config = dict(
    n_layer=8,
    d_model=256,
    n_experts=64,
    experts_per_token=4,
    d_expert=48,
    d_shared_expert=128,
    activation='swiglu',
    moe_layers=[0, 1, 2, 3, 4, 5, 6, 7],
    n_empty_slots=8,
    router_score='softmax',
    normalize_top_k=True,
    routed_scale=1.0,
    balance_loss=0.00191,
    balance_bias=True,
    router_z_loss=0.001,
    init_std_router=0.00634,
    lr_router=0.00112,
    n_head=8,
    n_kv_head=2,
    head_dim=32,
    vocab_size=32000,
    norm='rmsnorm',
    norm_place='pre',
    norm_eps=1e-05,
    positions='rope',
    rope_base=10000.0,
    rope_fraction=1.0,
    qk_norm=True,
    attn_scale=0.177,
    tie_embeddings=True,
    parallel_block=False,
    init='normal',
    init_std_qkv=0.0487,
    init_std_o=0.0,
    init_std_up=0.0487,
    init_std_down=0.0,
    optimizer='soap_variant',
    lr=0.00329,
    beta1=0.95,
    beta2=0.98,
    weight_decay=0.1,
    lr_head=0.0137,
    warmup_steps=50,
    schedule='wsd',
    decay_fraction=0.78,
    decay_shape='linear',
    final_lr_fraction=0.1,
    batch_tokens=[131072, 262144],
    seq_len=512,
    doc_mask=True,
    train_tokens=791400000,
    steps=4155,
    dataset='wikipedia_en',
)
Below are experts of layer 2 (counted from 0) of a mixture-of-experts language model. Rows are named router (the router's row for the expert), gate (a neuron's input weights, with its number), up (a neuron's input weights, with its number), down (a neuron's output weights, with its number) and show model dimensions 0-255. Each number is 128 + 24 x the weight over its row's rms, rounded and kept within 0 to 255.
After each expert's rows: "comes after" lists some tokens at least twice as common just before its tokens as in all text; "gets" lists some tokens that make up at least twice as much of what it gets as of all text. This comes from a sample of Wikipedia text that the model never trained on. Tokens count by the router's weight.

# expert 12
router [137 113 178 128 135 148 173 161 155 147 120 101 130 127 139 144 142 136  53 111 144 100 126 105 127 114 131 131 124 156 126  71 133 127 144 132 111 114 123 142 175  95 129 157  91 129 110 143 133 133 129 132 117 108 109 117 126 121 122  96 136 137 125 126 122 113 179  78 111 114 151 134 139 121 139 128 141 144 104 153 142 145 128 130 127  86 123 142  61 128 112 165 161 139 155 117 108 133 133  99 113 120 180 139  92 117  97 116  92 119 139 126 130 188 100  92 129 153 118 105 153 138 173 117 119 140 104 116 107 142 147 126 125 120 161 114 155 129 152  60 203 113  63 120 139  94 113 121 110 105 160 116  69 177 116 133  98  79 141 131 102 126 137 125 151 162 100 110  89 148 177 121 156 183 164  99 165 125 182 164 164 126 120 117 103 179 143 137 122 103 126  85 138 120 123 127 148 120 136 118 140 140 102 107 137 124 116 103 154 147 106 142 115 139 131 129 147 156 124 115 145 109 107 108 161 105 122 129 122 129 119 157 121 121 137 144 165 121 172  85 161 121 129 138 134  96 126 120 131 137 140 129 120 119  86 120]
gate0 [145 149 115 134 134 129 116 109 139 112 125 152 160 133 140  90 147 170 139 120 133 150 143 118 109 162 159 134 144  71 117 112 103 147  93 136 153 155 123 125 149 122  96 159 128 137 113 105 116 122 113 111 127  90 145 139 130 126 114 110 151 120  98 118 163 124 121 103 124 146 118 157 169 120  91  85 123 150 108 117 104 108 137 136 153  91 100 159  99 185 115 148 148 127 112 130 113  90 151  75 109 105 135  95 162 148 117 135 131 129 111 137 162 132 128  94 141 177 139 119 101 103 136 175  84 123 157 121 144 113 124 150 121 120 158 181 118 135 131 119 127 119 156 123 110 112 117 146 134 107 131 147 154 118 166 161 135 136 118 114 107 146 145 154 130  86 171 127  73 120 103 177 176 126 148 142 194 121 112 154  93 142 133  51  95 140  89 119 125 109 126  77 177 139 127 124 121  86 130 108 141 103 152 166 127 104 117 170 134 154 151 139 146 124 136 117 136  97 121 101 120 109 140 151 175 118 153 154 165 115  81 138  85 134 110 158 103 136 171 137 167 120 152 131 111 135  97  99 152 133 104  81 155 124 133 121]
up0 [107 128 156 121 175 137 130 125 120 122 114 140 153 130 121 122 124 108 122 143 157 145 118 118 160 133 163 165 141 103 177 127 134 153 147 100 104 151 101  90 148 129 128 110 121  96 139 128 116 111 109  92 144  87 113 163 148 134 131 132 151  91 106 107 127 133 151  88 142 124 169 168 157 115 136 111 139 174 131 116 171 110 147 142 168 123 127 151 111 135  91 120 160 110 130 119 141  86 141 131 170  78 174 165 140 114 114 132 185 142 159 114 179 153 158 135 161  84 118  97  97 119  80 148 145 133  74 114 144 152 137 168 152 121 127 127 127 136 119 115 142 133 132 127  82 115 130 138  98 108 102 121 120 135 154 169 140 141 151 120 152 124 149 162 135 163 159 119  93 130 118 126 166 111 125 130 122 162 125 156 133 153 124 151 108 147  88 137 153 131 119 111 154 121 139 104 144 109 130 110 144 113 136 131 162 122 145  96 101 115  96  96 156 125 223 154 128 146 101 107 186 133  96 129 113 152 142 117 101 150 123  88 109 143 110 121 139 137 130  78 162 119 132  99 160 105 105 110 163 160  69 133 119 119 107 160]
down0 [144 143 142 117  92 105 147 153 114 135 102 127 173 135 150 167 138 119 135 107 131 108 129 119 129 157 116 138 137 134  92 123 122 103 143  85 134 118 120 121 123 115  84 117 158 138 158 122 129 128 167 145 170 128 101 100 138 141 138 113 159 105 137 147 171 121 140 113 115 174 161 152 161 132 143 155 157 152 100 119 149 140 146 123 146 169  98 125 117 150 114 131 137 147 135 125 104  82 117 114 150 105 139 163 127 115 105 109 173 125 173 154  36  91 186 146 140 103 106 129  82 150 107 108 124 136 138 127 142 126 149 124 149 158 109 130  94 147 122  64 109 144  71 138 130 128  92 164 191 117 113 114 157 138 136 116 125 104 138 109 142 141  78 119 152 138 171 142 121 120 141 137 106 122 122 123 124 137 132 156  91  84 101 101 114 151 124 140 163 124 134 148 148 142 118 117  68 122 179 107 138 147 101 126 134 117 132 133 110  99 135 149 134 129 167 159 162 101 134 112 125 106  96 118 117  72 136 107 162 169 173 117 121 167 131 118 150 121 148 149 122 114 135 129 125 126  70 161 133 141  58 131 132 144 150 131]
comes after: " ", " 0", ")", " 1", " 2", " 3"
gets: " |", "|", ";", " 1;", " 0;", " 2;"

# expert 20
router [142 142 120 100 130 129 154 153 147 167 121 134  93  54 128 133 120 186 100 120 149  96 131 114 154 120 108 112 143 140 147 117 145 126 139 160 143 119 108 148 166 122 124 121  75 129  95 126 144 126 111 128 107 102 115 138 118 122 127 115  90 158 133 100 152 156 132  87 125 115 130 166 135 173 147 110 107  91  87 149 170 136 118 124 132  96 114 153 124 137 121 122 143 160 131 119 122 133 113 128 129 128 156 136 137 107 105 124 106 132 145 174 193 119 137 128 137 161 115  89 200 185 147 115 117 131 110 121 127 142  97 101  61 108 158 175 132  64 132 126 176 114 135  97 107 154 130 116 130 120 183 115 116 132 133 138  80 141 143 155 107  74 155 127 158 127 116 117 140 139 138 100 121 132 147 134 132 112 132 149 144  97 165 123 113 166 152 140 132 127 118 126 133 129 140 192 152 129 155 153 121 145 124 147 118  77 111 127 124 136 129 125 109 109 126 131 115 117 130 147 130 157  99 139 160 122 154 104 128  85  90 145 112 128 159 123 161 142 153 133 177 137 122 130  80 148 140  94 146 190 140 176 116 123 129  81]
gate0 [ 95 104 161 104 165 110 102 172 100 114 120  95 145 121 133 143 145 149 138 124 119 136 114 174 132 142 134 164 128 178 165 113 100 124 112 129 118 133 138  79 131 141 132 151 126 110 100 139 103  94  84 120 106 175 107 133 115 143 159 178  74  99 121 132 137 160 149 151 147 112 148 127 151 120 140 158 129 136 161 144 113 133  92 115  91 104 101 143 131 124 102  99 161 115 115  81 116  82 126 120 129 154  81 145 143 141 107 157 119 126 113  97 149 141 122 151 122 123 173 132 133 159 171 131 130 138  82 111  93 116 127 154 103 133 130 159 115 103 116 113 169 151 159 110 157 141 113 147 126 159 121 151 118 163 159 105 145 125 194 122 109 128 110 100 152 119 131 119 152 146 159 139  74 129 106 151 146 106 133 130 138 156 140 145 142 152 176 122 115 105 146 128 156 125 121 150 131  94 168 136 130  86 106 154 155 106  88 165 137 175 125 152  99 162 124 149 146 115  94 110 142 144 147 168 140 131 156 119 115 132  74 156 134 135 163 161 161 102 103 119 109  98 157 112 136 136 198 129 119 106 129 163 129 137 126  90]
up0 [165 114 127 121 163 128  92  91 155 131 132 162 148 161 114 180 107 151 160 148 141 114 128 159 128 147 143 110 135 110  95 180 151 155 121 159 145  79  87 114 183 143 124 142 121 153 121 115 125 128 119 116 134 110 114 146 158 140 144 199 161 102 141 105 135 169 141  96 146 149 130 100  71 178 102 121 138 119 145 137 143  96 106 138 163 160 129 135 177  90 134 119 144 151 125 150 149 100  89 171 148 120 117 133 108 138 138 127 136 136 149 109 131 148 144 117 157 142 112 120  95 108 151 132 146 141 163 146 109 161 115 134 120 134 141 136 136 136 112 104 127  99 161 138 106 129 165 141 123 102 104 122 145  95  95 176 112 116 123 123 109 100  95 114  85 152 119  95 118 111 134 113 103 121 138 118  91 136 117 123 101 174  88 128 112 155 147 150 155 157 116 172 133 161  87 116 138 123 107  61 124 121 122 120 101 162 135  89 205 152 126 129 126 119 112 132 141 137 122 117 118 124  77 126 128 159 116 128 133 109 152  82 152 153 167  84 147 134 141 114 142 115 165 127 145 132 102 148 112 158 120  81 146 102 143 144]
down0 [139 138  78 104 157 175 149 148 132 138 111 143 131 136  80 118 118 154 156 142 101 136 105 146 129  96 124 119  89 157 147 129 126  96 139 131 130 155 123 119 108 122 136 131 138 117 149 108 155 136 115 108 163 112 116  92 143 132 141 125 138 138 100 147 180 125 114 182 165 124 102 132 134 144 131 118 103 161  98  74 119 113 178 147 145 123 108 163  92 120 119 144 171 129 149 140 105 121 148 125 116 142 145 121 107 116 131 126 103 118 126 185 127 113 122 102 160 127 123 131 132  99 135 114 108 121 147 147  68 103 114 138 124 126 114 109 178 104 115 130 146 124  74 172 161 151 110 100 117 161 132 109 119  90 159 145 154 142 111 128  97 143 117 168 116  87 110 136 119  91  67  75 155 126 111 125 127 136 106 104 102 104 132 168 145 106 103 117 131  99 142  84 127 154 143 152 191 120 101 157 103 142 152 118 105 155 146 155 110 130  97  98 124 140 166 139 148 125 133 173  99 106 126 125 119 119 165 110 125 179 152 147 131  89 163 147 140 133 147 165 143 174  91 119  93  80 134 153 161 113 134 113 158 153  97  89]
comes after: "\n", " |", ".", "==", "===", ")"
gets: "\n", "===", " ===", "====", " ====", "Scientific"

# expert 19
router [153 135 112 106 123 133 149 160 142 169 126 134  97  70 129 127  90 164 110 117 152 135 145 114 163 124 108 106 146 124 142 130 139 134  80 131 172 111 120 135 140 121 119 131  81 131 105 154 115 114 116 129 146 104 133 136  73 123 120 132 116 136 131  42  89 139 128 110 128 111 115 162 134 172 164 104 103  92  97 150 137 136 105 129 114 112 119 160 123 138 132 109 151 170 156 120 123 147 113 123 139 158 193 126 127 108 113 123  71 111 162 190 166 118 162 119 142 131 110 123 161 166 145 125 119 135  96 120 115 127 100 107 126  95 125 155 134 111 154 135 153  94 111 128  87 140 138 112 130 116 125 120  98  95 134 149 109 125 135 219 112  75 137 129 198 110 117 111 111 180 144 122 142 117 145 141 134 124 142 144 135 102 133 118 128 117 147  94 114 122 128 107 141 132 137  81 143 141 162 151 138 134 143 169  92  96 114 121 122 136 131 136 107 100 128 140 112 129 134 138 130 121 106 130 151 151 139 104 126 123  96 170 116 100 164 121 168 140 130 141 154 167 147 126  95 159 136 105 172 204 147 146 129 142 136 101]
gate0 [130  84 137 119 129 102 123 128 142 115 149 104 139 146 106 140 121 138 123 128 113 120 129 170 148 138  86 122 155 142 129  77 141 106 118 128 159 120 113 111 194 181 136  80 184  93 155 170  85 121 150 139 127 130 101 137 150 120 122 136 103 129  67 106 144 138 112 123 113 122  94 108 136 151 114 113  97 133 120 135 127 117 146 163 137 128 108 199 114  97  92 116 116 127 166 108 174 149 120 138 157 136 136 119 137  92 140 134  94 140 104 103 103 113 127 124 120 116 121 145 165 120 112 117 124 118 151  89  93 156 137 139  90 110 154 118 104 135 138 153 153 113 151 121  79 188 118 113 126 122 117 101 120 205 111 116  67 117 150 119 131 135 139 125 117 156 139 136 194  89 121 118 127 102 116  92 104 172 119  86 150 132 104 121 159 120 152 126 131 145 119 137 142 113 133 111 131 153 145 159 146 127 105 125 145 119 104 136 118 115 147 132 105 130  97 140 108 147 155 124  78 125 159 171 106  99 190 162 101 131 105  64 120 110  95  88 161 124 127 134 119 115 147 137 148 100 148 143 150 124 137 168 127 108 146 118]
up0 [116 120 144 149 132 128 146 144 168 115 134 102 133 101 108 121 137 116 148 159 120 157 116  95 156 108 125 125 106  77 105 136 116 111  60 110 153 125 122 138 136 105 175 153 133 136 107 119 170 136  90 118 134 101 129  91 169 143 151  81 164 148 190 133 154 183 152  60 146 124 122 129 127 156 152 135 122 113 147 140 145 136 121 115 130 139 171 108 116  87 151 130 113 107  93 122 172 165 105  88 154 135  87 128 153 154 138 121 101 164 130 126 136 129  83 106 112  96 121 140 135  93 127 116 141 108 136 175 122 137  97 146 144 150 132 150 122  84 152 129 174 120 161 132 102 101 112 146  98 116 102 150 152  83 143 119 142  99 107 117 141 146 167 104 145 146 167 140  94 111 160 118 124  91 158 149 131  99 137 145 138 129 158 116  91 136 109 108 130 108  89 140 103  90 132 168 108 103 120 127 121 108 151 120 124 161 147 110  93 176 152 149 131 121 130 151  94 156 123 118 163 200 144 150 137 117 149 107 134 127 121 112  91  87 131  79 140 123 118 142 116 130  99 126 125 134 145 161 126 174 130 118 124 108  97 119]
down0 [117 110 121 128  96 117 103 107 115 149 166 154 139 103 128 128 116 141  91 133 142 138 101 141 114 116  76 129 145  89 112  71 134 121 146 125 145  89 140 119 117 110 114 162  99 162 140 122 177 161 119  88 140 135 138 149 150 130 155  75 158 182 164 140 128 118 130 129 116 143 140 125 150 158 126  88 123 140 114 174 106 123 149  59 173 134 134 116 120  81 170 107 127  75 162 154 139 104 107  98 180 164 146 116 110 132  78 151  71 121 112 130  93 120  91  89 119 119 142 142 146 110 109 113 168  88 167  98 141 109 124 134 115 124 115 128 152 106 153 135 160 111 120 145 116 116 126 125 112 136  60 110 134 101 142  85 120  89  88 141 152  98 143 145 147 127 127 172 134 120 140 111 131 104 141 132 100 125 148 158 166 103 135 117 107 124 106  95 140 112 104 173 145 126 125 145 135 124  94 121 150 109  95 149 117  85  96 131 118 157 132 108 146  77 117 148 165 136 148 154 102 136 145 157 115 123 120 151 113 129 120 156 120 124 119 107 168 148 101  99 157 140 125 138 155 122 110 147 113 159 147 117 139 100 111 166]
comes after: "\n", ".", "==", ")", " ==", " ="
gets: "\n", " ==", "Arachnida", "Website"

# expert 40
router [135 113 137 108 146 158 141 131 146 150 114  83 140 117 184  85 118 168 125 169 150 136 134 111 165 138 144 112 108 115 134  93 194 143  91 135 141 100 108 112 161 114 141 179  98 138 133 145 154 135 135 144 130 104 116 121 125 135 116  88 126 134 141 127 131 133 113  97 126  84 128 165 140 125 147 137 119 141 116 131  92 128 142 137 132 108 195 162 103 130 137 140 122 133 155 143 130 137 107  95 131 151 161  92 126 112 132  95 121 120  88 137 129 172 121  98 151 131 119 135 167 145 123 140 104 146 129  73 123 155  98 131  88 112 184 125 161  91 137 156 172 131 120 110 133  67 109 121 107 135 142 120 117 162 141 173  79 153  89 126 136 103 137 122 148 139 122 112 138 114 160 113 126 131 159  54 129 188 115 180 169  69 151 132 122 164 136 138 144  87 137 112 122 116 157 176 141 118  97 101 140 146  90 134 142 109 144 163 146 137  87 109  88 146 131 135 101 159 148 146 123 147  88 120 146 132 133 112 134 134 130 168 128 113 122 146 161 141 135 133 138 116 113 120 154  90 124 136 144 120 132 178 105 126 151 125]
gate0 [135 162  97 153 116 156 101 135 155 121 123 139 143 152  95 141 102 110 177 155 115 100 158 132 141 105 145 150 133 143 172 125 165 159 144 125 104 100 146 128 119 137 110 145 141 144 140 163 130 100 107 156 136 140 128  80 127 172 154 125 128 133 111 118 143 102 143  98 139 142 166 162 142 115 128 143 135  74 111 117 140 146 107 109 142 159 166 124 145 140 147 125  84 132 176 120 121 127 107 148  98  94 184 115 100 188 134 143 160 102 133 119 119 126 106  95 127 124 103 141 102 169 102 127 120 140 155 112 143 158 147 117 159 141 133 111 126 138 126 144  86 162  86  93 120 183 124 152 122 100 102 138  80 144  95 155 105 106 158 117 148 127 167 126 119 131  92  97 119  70  90 100 131 151 133 164 131  82 105 176 103 137 108 110 135 136 140 138 142 131  83 150 134 141 149 122 148 101 123 112 104 105 127 117 113  99 192 152 126 111 160 134 105 147 122 149 105 107 116 111 150 111 123 161 117 120 180 137 107 173 102 156 120 142 129  82 104 148  94 167  77 158 142 120 134 127 111 175 146 112 151 130 119 156 117 105]
up0 [138  96 148 130 114 162 131 126  72 161 176 147 136 135 211 144 154 152 110 127 131 152 147  98  84  92 127 150 117 133 150 148 120 126 127 101 121 175 146 143 168 163 105 137 120 127 151  93 109 102 124 138 123 148 155 122 134 122 124 158 141 163 111 162 133 122 114 125  89 126 114 146 129 159 123 144 160 137 124  75 124 154 133 104 134  76  92 106 110 159 172 144 157 132 133 108 163 132 134 105 114 143 141  83 160 139 135 124 129  67  50 142 113 136 169 125 111  90 169 171 159 139 103 102 141 152 122 120 136 150 113 116 120 124 159 130 127 151 153 159 153  86 132 139 133 139 116 128  97 136 141 147 144 147 133 209  90 151 109 147 132 124 111 143 158 124 103 109 136 153 128 114 130 115 119 101 137 149 124 124 105 145 110 162  79 148 139  77 130 136 148 118 137 126  93 119 119 144 115 135 141 151 132  95  99 114 170 134 133 145 136  97 106 129 130 147 119 131 148 141 143 158 113 150 142  80 157 139 117 144  91 142 158 139 148 130  98 119 126 128 125 113  92 145 152  95 151  79 108 173 139 142 139 139 182 117]
down0 [138 168 120 107 130 112 160 114 167  97 125 157 109 159  90 186 143 158 123 123 127 130 158 162 139 157 133 139 114 115 127 136 148 107 157 139 140 120  95 140  95 117 141 126 100 113 110 148  51  94 128 175 131 152 116 149  92 111  71 159  98  94 150 133 140 147 111 117 103 143 131 151  96 128 148 109 123 110 145 136 143 108 111 115 158 183 131 124 149 109  63 114 132 150 125 131  80 159  96 138 116 138 107 153 142  97 111 120 152 191 156 131  95 100 125 125  80 126 147 100 117 138 110  93 143 106 128 121 141 155 117  98 172 161 140 113 125 131 131 121 100 133 103  94 122 103 126 171 106 143 110 143 118  78 114 117 124 113 154 147  88 115 171 128  85 110  67 121 131 121 143 106 113 109  92 176 141 123 143 110 109 163 124 112 156 121 134 114 132 133 112 161 138 129 111 105 124 168 115 112 122  71 137 144 108 130  83 140 111 118 167 126 140 107 105 124 134 128 143  95 140 129 130 160 160 123 138 125 159 141 101  86 122 123 179  96  98 116 112  90 132 152  91 114 126 132 114 106 129 100 113 116  95 166 107 125]
comes after: "\n", " Al", " al", " co", " non", " Jean"
gets: "-", "|", "–", " -", "N", " place"

# expert 50
router [134 112 165 128 164 121 154 137 119 132 104 105 126 120 161 111  81 141 143 118 137 139 152  80 181 108  96 122 149 166 160  55 155 122 132 145 125  98 120 124 137 103 126 160 101 132 124 158 108 137 140 164 117 128  99 119 119 122 127 115 134 135 131 120 134 108 154 156 114  99 103 112 140 130 169 138 129 130 118 181 111 146 131 141 117 137 154 148 111 145 127 158 149 130 181 171 107 118 130  86 138 175 138 134 120 126  87 104 132 118 108 127 133 115 107  82  96 124 153  81 136 148 150 128 113 153  93  97  98 121 109 127  93 114 124 114 150  96 147  83 154  97  95 117 133 108  96 105  86 125 176 127 115 112 110 145  97 134 173 122  53 111 136 140 151 101 108 113  85 131 125 131 130  85 141 101 122 136 135 147 154 118 124 114 115 146 147 135 127  87 199  62 133  78 126 146 161 147 156  89 128 127  90 114 118 118 126 118 160 159 110 121 120  93 115 139 124 144 125 140 159 140  59  97 130 145 133 110 128 135  83 143 125 120 162 117 132 109 174 142 138 105  97 163 117 118 144 109 141 107 117 156 140 130 148 119]
gate0 [121 140 149 116 131 106 124 137 136 136 135  59 139 109  75  90  95 151 136 149 119 122 138 146  72 108 129 185 132 184 119 114 133 126 139 133 145 135 146 128 125 102  62 108 138 118 112 147  88 129 123 102 108 150 119 114 138 123 151 169 119 152 109 116 143 119 136 136 119 134 149 103 129 126 113 121 148 115  89  79 130 140 110 102  87 166 126 145 162 137 127 121 118 124 144 155 175 137 146 166 136 156  93 144 115  97 131 155 125 110  88 193  99 115 142  93 144 123 137 123 105 137 137 134 142 100 110 160 140 136 101 111 192 105 123 106 129 134 122 154 124 104 133 129 120 123 124 123 148 105 124 131 115 125  83 143 104 115 106 164 110 115 100 137 111 161 182 103 107  92 130 105 137 140 103 158 142 146 103 131  74 138 113 145 117  92 129 131 101 114 119  89 189 135 153 174 168 147 141 115  94 142 161 134 117 128 154 151  90 143 118 104  82 160 126 132 121 119 133 106 101 128 141 110 101 106 172 128  97  81 198  67 135 109 108 141 156 124 139 153 157 140 130  95 111 115  89 131 116 126 131 107 141 147 151 140]
up0 [108 125 146 116 125 123 100  93 150 114 117 124 125 142 118  99 144 156 154 158  98 135 125 107 163 122 144 147 111 145 144 137 124 106 110  90 145 134 145 152 117 147 113 161 130 116  98  67 155 107 118 123 127 157 107 168 123 143 156 140 155 164 172 137 128 116 100 132 102 134 145 116 140 128 115 121 137 125 152 124 131 117 131 131 119 122 135 144 125  87 109 171 108 105 157 120 139 102  89 116  98 113 126 131 103 155  96 133 126 149 104 153 149 172 108  88 117 113 127 158 109 120 125 157 108 147 120 116 113 161 118 117 115 137 126 146 143 122 149  67 179  98 115 140 111 122 139  81 123 100 193 154 116 138 165 111 135 115 114  95 118 165 128 118 160 115 116  95 108 105 134 122 129 149 169 154 103 127 106 132 139 153 139 159 153 157 153 130 138 142 128  91 168 148 115 129 111 149 120 154  98 132 122 130  89 183 108 157 105 139 125 107 103 139 113 151 159 191 118 171 180 124  97  95 109  82  95  81 101 145 107  90 128  68 101 110 170 112 130 117 134 137  87  95 127 135 125 187 110 105 158 156 168 171  84 114]
down0 [124 107 134 178 109 111 142 142 130 169 120 187 139 132 122 130 125 102 130 141 108 109 124 132  63 111 154 102 118  84 143 177 107 152 108 161 110 108 146 134 104 147 138 120 121 155 133 119 145 118 142 106 158  95 128 120 114 144 149 136 124 138 176 136 105 122 126 163 141 136 142 153 122 134 161 153 151 130 122 103 117  97  72 101 106  98 175 118  92 150 120 109 179 113 135 124 148 120 108 137 152  87 105 142 129  84 124 120 142 145 144 112 141 111 162 109 152 149  85  76 114 129 110 102 126  95 143 126 154  75 158 155 118 122 126 112 138 109 122 154 105 123 127 153 160 119  75 134 142 141 148 112 145 146 127 106 124 125 129 112 136 142 179 148 147 144 126  86 109 115 118  97  82 136 178 116 101 131 118  93  81 148 123 159 103 177 143 133 152  87 102 109 146  89 115  98 131  89  77 154 160 155 124 109 152 116 116 114 112  96 161 148 170 117 134 135 150 102 113 127 140 164 101 147 165  99  93 146 142 138 159 109 129 133 111 134  59 157 103 106  85 149 110 128 126 108 128 129 143 111 107 141 123 170 106 147]
comes after: "\n", " Born", " Country", " Released", " name", " by"
gets: ":", "-", " |", "|", " -", " –"

# expert 27
router [138 123 130  99 200 139 120 136 114 174 103  91  99 113 159 121 127 146  91 137 128 101 120 140 137 139 116 146 119 144 127 123 132 123 127 157 118 132  98  87 128  94 156 172 108 154  95 158 128 151 106 154 126 124 114 137  72 158 152 142 100  91 154 118 164 146 110  72 121 107 133 126  95 159 126 152  97  98 114 138 179 127 147 155 140  94 167 140  93 141 119 167 128 135 135 156 129 122 113 126 125 146 125  96 138 128 142 130 112 130 120 156 145 125 135  94 161 178  88 109 157 142 128 132 132 162 128 140 149 112 138 108 137 135 142 121 134 112 143  67 146  96 103 128 128  91 122  98 117 145 112 124 100 123 127 187 128 125 121 138 140  88 122  81 128 123 115 123 128 136 130 137 168 112  94  66 135 136 194 126 132 102 160 114 145 174 148  95  66 128 187 105 113 137 165 129 168 120 164 131 131 141 125 140 148 113 115 142 156 144 109 122 130 126 110 123 105 109 152 139 154 135 141 139 146 133 150 122 119  98 125 120 109 136 140 103 175 200 141 137 141 160 139 112 131  77 144 134 159 165 183 141 125 157 103 117]
gate0 [106 121 132 115 104 130 148 103 122  90  94 125 137 115 132 121 130 100 107 154 155 124 135 138 152 115 123 114 112 108 150 134 169 122 120 116  86 103 118 139 138 137 154  98 113  78 129 123 113 169  68 120 121 173 133 113 217  87  97 108 129 111 155 142 176 138 110 132 120 143 143 138  95 165 145 139 125 160 126  93 183 141 121 115 153 120 153 113 133 110 108 143 185 134  81 122 158 155 126 140  85  85 134 179 171  68 156 123 100 145 110 127 118 120  91 126  82 128 106 124 111 126 118 161  75 124 162 108 109 149 135 123 166 149 124 124 131 138 144 106 155 132 132 163 131 121 112 139 143 117 154 129 153 102 110 112 183 140 130 102 153 124 113 136 132 122 136 129 106 107  98 137 110 120 147 159 153 110 122 170 123 160 141 131 163 110 101 164 158 143 119 134 111 129 163 144 132 116 121 127 164 153  85 116 143 160 111 108 122 137 122 137 159 123 105 196 147 130 118 133 131  85  81  89 103 144 132 125 150 145 134 146 127 129  82 144 165 128 161 139 140 124 150  97 148 137 140 119 121 111 132 136 187  91  99 109]
up0 [157 145  99 144 106  90 125 136 140 106 161 133 134 110 141 145 119 129 125 116 107 129 144 152 122 135 107 127 135  89 144 160 110 130 101 159 132 113  99 147 120 119 146 140 163 130 111 112 126 146 134 149 111 143  96 161 107 145 119 142 134 148 121 101 142 108 173 173 143 102 149  82 136 128 149 123 126 138 124 141 130  97 118 100 160 118 154 138 135 145 186  77 144 136 118  77 111  81 148 140 159 128 158  83 152 161 107 144 142 121 127 130 177 172 143 114 151  78 142 120 168 194 152 150 127 121 116 172 140 115 140 121 136 157 130 133 160 102 107 153 144  99 172 108 121  88 118 141 103 117 163 134 167 143 105 100 133 109 106 151 129 102  85 119 111 181 157  96 167 134  80 132 107 105 139  97 126 124  98 136 153 146 103 100 132 155 134 121 146 146 140 151 106 142 134 137 146 155  82 136 136 135 117  84 111 123 152 146 176 125 141 135 137 142 127  84 136 121 123 144 135 161 120 140 150 113  65  80 153 142 171 151 130 120 128 175 142  89 156 138 157 134 161 142  80 171 128 134 129  88 158 142 137 147  83 115]
down0 [122 156 118 106 147 111  95 154 171 166 159 128 120 153 105 148 170  96 141 159 110 151 111 138 147 166 122 120 113 130 111 190 152 118 117 115 125 132 138 175 149 172 168 119 115 124 134  75 100 131 134 160 119 139 129  83 176  92 123 134 103 142 120 136 154  83 113 150 116 142 116 157  78 139 119 136 124 168 127 137 115 144  82 177 140 114 117 137 136 122 146 115 113 133  84 135 117 175  98 119 115 140 163 113 146 103 108  88 101  95 140 154 109 157 103 133  70 105 129 145  89 138  97 120 119 114 146  93 150 107 114 154 122 136  88 158 124 143 122 152 100 130 128 157 136 154 118 127  84 116 190 109 123  99 148 113  94 128 149 117  84 128 131 113  96 119 145 126 125 123 127 144 126 160 106 129 137 168 142 139 130 132 158 165 126 139 109 107 148 118 137 144 119 109 168 122 145  79 122 102 132 136 120  81 153 106 120  99 149 128 115 138 139 108 126 144 162 163  84 196 101 141  69 106 105 120 134 135 124 126  89 125  97 125  83 136 154 102 160 137 113 116 133  96 173 114 149 140 161 110 141 120 101 113 137 142]
comes after: ",", " is", " well", "),", "\",", " whe"
gets: " and", ",", " but", "ly", " which", " when"